{"hidden_size": 384, "n_experts": 8, "hidden_act": "gelu", "moe_layers": [0, 1, 2, 3, 4, 5, 6, 7, 8, 9, 10, 11], "routed_scale": 2.0, "balance_bias": false, "router_bias": true, "tie_word_embeddings": false}
Below are experts of layer 9 (counted from 0) of a mixture-of-experts language model. Rows are named router (the router's row for the expert), up (a neuron's input weights, with its number), down (a neuron's output weights, with its number) and show model dimensions 192-255. Each number is 128 + 32 x the weight over its row's rms, rounded and kept within 0 to 255. Numbers have three digits each.
After each expert's rows: "mostly gets" lists some tokens that are sent to it at least half of the time; "comes before" lists some tokens at least twice as common just after its tokens as in all text. This comes from a sample of Wikipedia text that the model never trained on. Tokens count by the router's weight.

# expert 5
router:105141121178107086158074111115130110142136060177135147133165112155158162088108123102097098179085120133102138047107136103067125139081140113082154181144056185168143139119158118161062050104105170
up0:144112061108125076171123155145167092087128090138145151108147117076084163130117095097148135146178181147150154089144151149137095132180063122171037076115178118125103149094128112104087098156092157
down0:129168143165160124149145094126098137152159146144143134094103139094122173134146203097133175094151062143138096132135121104116108101118053177121084115147129163126153143097146148162141119125152093
up1:140136125062139097100130117104106149101109131114135129102103172113131153118097142133100138072114139113101110043119124103114071128134153125147112123111090118159157121149126133161120143121118139
down1:113142145099146168112146180114070117143145126112110094160119121140121130131132166161124169099151074149122147155155158162114055174192135121171141149105148192189140156145080154098155146127117173
up2:151111113148135148082088091190080117112157148179084147082187133122128157207185154147129131196124139148111148160159105153068078084168163142065099094159143120127106126140132142195185081124131141
down2:140168171119127089135121078097086151067120142161163166084171102132132109099140114103155153143179048090104128146186136151154083054127100115197184156185133125108197141168101026174140165131150191
up3:125109094133112134122136116101088114114105100129146176086228069098132121144151135179122161098101130131153158091129050094096095094126115187125165142095151115163153130128113151186139099178109151
down3:076090116057134163128091124103127107121102149148116151173148138157174130123140093088091171126158123126158110189085121057173073111121107095141140105151079104107149130147107097110161118127134173
up4:115145109064143086123140140082117062107170141125103112108117130119138107134098158151131133116118157180118116149084148078219071171095157118134130197116165158120137119098141090164128105101117104
down4:120163161132121070077102075148119107176144162183135157200154116120127134149120147096103129121079121143097156153146153074109121141129109075113177137137059092178124115109156069126165125158171185
up5:111097153099129133146174113144142134090128174155110127124187156078143080095211131097123160121095150176167140171116132099177103117114113122196134152109139124169170145094126105160072134097107110
down5:112147115122111140166150139131105117158119092192155154101112117052217136169146079122091138120140204117137125187148151218102155176156187124162105139154094096168091147126135116103124109158165092
up6:104111130137141123092136176136137120070146093116180117107091201127169144154131110165093134155127172135114053173052079107099087134117122126118110123085165106109121136069122194142118161151193131
down6:146154147176152140123183153133062115125158106121168194170084159088100136120158116219152142088167093151147146146158082098126118148130050120127087136180123141198112140095115089111076123157133087
up7:153093095044152137122148119176106151121113152143122196099122140148113112112149130064155143168154160159073096111133119094064139164127094176107133106158150186154126132154132125111183106118194132
down7:115187187107129140049173123146194137131163155076197123147126146105150168095137141151123132108168079153088188140102128108144223105092071132090136149179157164098175094126134136084123131165144095
mostly gets: " Ga", " Gu", " Pi", " San", " Di", " Ra"
comes before: " |", "|", "ti", "e", "t", "on"

# expert 6
router:083153121136132102099159118141222162127147179130128042138192108166074165129102203157162165093128108098107114134103153086099138119137088157135119099139089141096098175133099148107162205140135090
up0:173113088117125119122172076132112132110149148141114121096136111094128084172129058179108108169176148185122136077114123096053143123078099153190119167134130129102112165121149164161092116141126141
down0:128176132122130132165046120179107096152136125123124131151089177171146072112140137107117181131091114118109149134140170072155112164184120112132128104103113153095163137073083110166137142122150127
up1:140124099138127082066113166168126127138136156112074175111125115110162107107169160113169117186121126104165130117082091108133144125137142162159091176086168081151093132157198110128116134140062152
down1:134137117085126137086151120150154117110126115164130149106126173124138100197130149029099142119091099091154160104101081085132091194091107073147116058116154096147131089068186113125143098075153133
up2:120125125053179097126216118154101181099149117183104081110083144143070093155177109131079123180138117112116109088140109156064144077138136044099119132097090162143094153089141098121114134060151118
down2:174218149121184184163079172142112138131140185084146115127144109172143149188133147137137130143105066176110157099074143103163120072126110088143117057132118121098222105118117159112167146162107141
up3:111123173145135071178126121141147148160134179107108046110118156139128146153097163120160124088114090117148154068125066183095128115099194147180118141117104137157159135116125045161150142140086121
down3:141255255133110121170089139132138148141127121138116106127094155135142160176162121139162199123120144138156137112100092153146149127118089167126102129161075142124145046113134139137168154128161095
up4:151112080074173142133172168105132090140137149169179113108145150132155105119055132115128137102125121124158102062140125138152137107129125143155116146052114109156128111121133149118103080151082135
down4:057160117132142187126116077087150120144211073126116188154131139144171102107153142116065095141127137134137058128171151140102160089129073107103108133182140147119100086104153124139132149115109155
up5:090099117135116057198144096167135112141149210153133124097142125120078114056099190078116114117146107119105120155131114130105095078173128096168162116090177117096115138112141113107166095138079125
down5:117090124145185138106114171145145130133180150113099207151126131118116115188121157136218097103120135194113153128116095048138126138176087144130110122197128151070083134193157123124177140129158093
up6:185107148126185182131081153139140120163153181159129178138140111132095138127155128029138104140179099121063128082117044153146099140163165183122170141082099078130158136063110070144125094074083055
down6:172114144125094062155114125102138118125144089095083146088160124154109095109121104106177084106129129116122170154092138145119111138115088117189112147037196101134073066158142141118138090059137152
up7:134134119110136152157121102110133070138136114165097115140106138143096100087151121156118124092126123164117139097144159084031182131174111119086190087116153106109179131091101111174100147114047160
down7:138166104096064090168123126107094079065152182136124126192146129190149127147150130098158116094052088128131163135153154076118132185140085134084180078175109135137106129122123109076161120089185116
mostly gets: "″", "Se", " Lu", " Vol", " List", " information"
comes before: ")", ":", "\n", ";", " (", "–"

# expert 7
router:139126048098121142106148129163107089157102139117130132122186155104155140085101143128166113179123069132107136072112142175160130097151110132169106154145084114093102029143064133171148097129124111
up0:111126105114181100147129164117165080173107109093089139089124139130141129165088121087114125069104178140123144078166134048158087168100049159167168064136089159125144174098122077111084151177145118
down0:121150109099150142125160191121167090174134132127137101136123121115164195147134100063195172142137165101121102167117137106152128133111119184193104155174093138073106113093098049109100187173123173
up1:160177052103116171122129129127115172107149114108138067085246099156217165049118173150154108181191156107146148117119126128118139127102189139171108088132115137169169119103082038206111114117156116
down1:137139147121074094131137137113090126093118140142149146120091144152066083155130148127094090072100095137142100182144131107111106155143072087027186117111172140098092095101110163137112110125112135
up2:152126097117148165116108080171138127164133103144154154073113080151129058079157134144150072156142120138155088106125138054153117130133147104126176088105159147146175147103143016158158111139095097
down2:084192172142094104144089116121145077132174146147219158157079175083072186111117209129101130117140116099113122141121109123120119106114079106140136189182121185064100004145107070102117117133106159
up3:110088123104174135130160119141133146116111156169146110127146078135087116069117123160151113147148127118154118141132109080138144140136135069175125108129206116138116135119184108153160038183152127
down3:178137116122147196171085107105101152149163138071192122099160144143126092115135136113158110175177102061124146135062191101135117129178139123142111148186127127112157144061079127115119133144093112
up4:130132071077157092168160153057121175197165148140114166099079108123139102135124130186166131101129151178106080139168158182079110109126121149141120096156116123124150162116174146136138070171139125
down4:155103130103177122101153147182101150105068094115147107129140146121080092137082092149232147132141148147127182115075081151155091144120073154146127166117060153106114119128127116137174175177147113
up5:077087102101149082145079168096170120116104162102157174137074132074107142159148163161115156065115123135208099145076167153061122082127087142123119127140108056139130152147126109133135128126094081
down5:157110129113161111088178191147096169062109137072064152078103100207125177055112092144072109125081140139103192140105140179166165134160126136087071185160121125166092091106116155130163066056117152
up6:061116131051130127088134095133078152105155112154193175129130169103107135072078145141156160075117072139107103150091156139136086179112132183166147116105207199131125131166156146116146177128154139
down6:100185078137103118154126136175136149121150146147168195141149102124108148067092167145118082122148096148128161170108168121171141104131072158082151110147107161122115060129151147112082132163091119
up7:179087075165148129123127110140168158061119105123139097096191135156159102131152126140142169052107119109120144104088118124067094121209131152099140098159131067119142136120095107157047101174183110
down7:098110113204074171169158180109160101131163138108118195215099096122114141093109113127126168122090154125111073132100165144105124122110173132094136098090138096172126072107129108165134158099111106
mostly gets: " for", " with", " from", " on", " as", " in"
comes before: " the", " a", " to", " his", " by", " an"

# expert 2
router:168139055134148156140126091126165162161142118100153178097179137122178167162145195079110134165112160136138150165118114157155147187132100148129126117140100112122173141135180127111136145101044145
up0:201105071104093205167131129101118112122153116097118127112166110126103165125095172140204098125118050054084130112195077119145040100128114137151172135099106070161166161121156139109136118129131108
down0:087130169117129123160115076092069203113142072105082148157110177086141096117141113158146164144168117163073146118148173151182162121064129152057107122127147139115220129110110139077173184131197161
up1:165114146117116025150149143163120133094098095104096212111181049176121062093098173122116091121077112085172124102109103097112137139092107165130106113092147093210111128156103077091159114144132052
down1:141205127081162090109140151159103107211127143139152124184098130106115083104097107157090093118090104114143122154113095128106085087159104119121159074105143141129078090152168157147140145150120090
up2:128085111178147125150169138181104095054094167201130131090149140102135117129188104023175097130108153111168147098141178131098168122130093124158159092101155172066113160130118114151102130132152089
down2:081123175146162108179154107161075111127122111162109153166180128115147149151143157086132132121086152143146119089149135135103183153144087093157144198159107135128148093127103070166109106118124157
up3:077094000178101110127168172110171154100134113090105157088112089127114140101095141119100146121141105131133122182092134148131124095146151108129196168115086103140117161074182124145164112137145120
down3:107050157101104076156168058084054158085171088148130080173165184100155145098108127145159071163145167119093162144099085113087105156102129136150102137179136145132135105167137122171089092170135080
up4:223113126130147118109157156038108110167099137167107197105127219102096109131097116100088104124105153145112127096158174110104140119180076117089144162141147071121133128154019087124093109117161116
down4:125211171142105143085153173151062184160124115112141132146124102139105147049079131143104114147170100120168114108113164157079169195117154151135158133131187190067067123086187106149056142172145101
up5:107088097130159073158116156124142064076132071129093155127148132158127147159112148111132150120129156125149129035069106144139148085121172091108088129116102124102140126148137132169096133096131131
down5:122166108090139179086083116133155063154140140073136097185080126160133143142132109109135168104114106143144069147103156134187144129107120118157115137127149187122111145159157117119162171130086142
up6:141113121115132126089131109109132146118071146137120128097121113114118174114109129130131151167118150100122107088145074084091155117052137081132070137161071154130095110076125109138158074092104182
down6:176192138097155150085081111076106119131105147107122193135144164168101159083162094159179134151125098140124113142133137092113162170133100120120138123205150154133102041175192168078148101112184094
up7:136120122124142113115127135108153110126208130099147165122169180129090153136181090124141059134182094145178110093125109159113175102124098129124126215129048074103108136133121059113034093144154109
down7:161185122111145137134126116197124103130129092151135091169177174050076103078121124151098146124150165148053147177120136072136107110136168065149070154116098133116162165116121148212144146166180093
mostly gets: " it", " they", " who", " them", " this", " him"
comes before: ",", ".", " of", " and", " in", " was"

# expert 0
router:138056225136099106163165173155106119114145114108106147123101093153084062107144122130111092123138149113108129083155151113108112118156156127165095140121121104136141122121092115114124137121179113
up0:171104118118197146101133091123178085118138131129079111107156138171066077147121169125131093102163096138201120170109096136077166134083145160200151189182122139082123154084124144133102141123115126
down0:107135148107154115111075076150151170090134145170157103106112090103082146097151115123120192151100109101135134161135115206166088118128152143117054126095151174113118151134152158107126122141116069
up1:127120090116157131138132182113152173136113171145166106114118127138156154152109185143148120135100077116163074095140149117103139098115108122089171087108157165191108150087135148127125099078096166
down1:193175036117162113114029134158101136158089203168145069139143088130136133186172102085129148132148113130128157097103139114140123097133114178114142110080108125153142101063175059112138081123089154
up2:174118107084104117176149153105087109182122108110162119116132124127134046151138159115121119161126132162056078078127031114117139140151115219122060120142099138110089138086133119159083176162176101
down2:171119124161109062141105090102153115134155162178100127096156110125145146177093169155132089188120088134151137145118140104181121106182102114128087125166101121081123182089102142134110136131123161
up3:218101097094189141151142122206152156157111126159144187129151085173155119171135192164148078167161138120129163164103100155134146139096141157101149083152149130160129149107144091135181091101097143
down3:130172154112176179109131131114180100119150104064138129132071085180168118153154139174113129134167150140111125103067148148154162087137092152119135102179160107107185157141101129113169096132108144
up4:134052123124158120140204078117156105178198096154118179097177171124138129228109134110146151128097100094205110096159091107128124109087087157221152114122135125134166130077119137163134102071129162
down4:098097122137115094179158123119117088192149150084121122107145132120173131169119130151148065103131147154143138159171109120177138153143197158166166132135148176102138035132178173107102133196111127
up5:062121131184152141227124154144149127140096132137080199097118169099175111099163121120139130154065128098124125105173137145133107145145121145089137098136115145171143151132159135134132132108104155
down5:123204243142093114123095096099171129088092162084100144158135115154085115162082137191163084174122059136106123134124117125172100129122113106127139160097079125104135184167100138116064173130164168
up6:085103106148138152132118071111159136197103080100142148107145099122175070149099136156139112122081138133180131106167137198158094193141058132139139161151163118108116139173166127147130087103116138
down6:091101110097128194144109104111146140104145160129079181134177152116126129120147112167131229183141137113089070168140136151129072106086146123122121145151137109155136158137108136150164093097146085
up7:144166105140139110079165134132168072144128152183130150145124080067135143255083133139151098142185137129150128115106099124145165071170129109107185136114066134104149161210100101110131096173100137
down7:115221117111139117106144158175117107100151148154144136143141123122137110131059104114118150108080108127191134164116122148144137046142174107125178123068083107107103152212197135121140132152150116
mostly gets: "\n", "  ", " (", " =", "\n\n", "%"
comes before: "=", "-", "|", "\n\n", "\n", " The"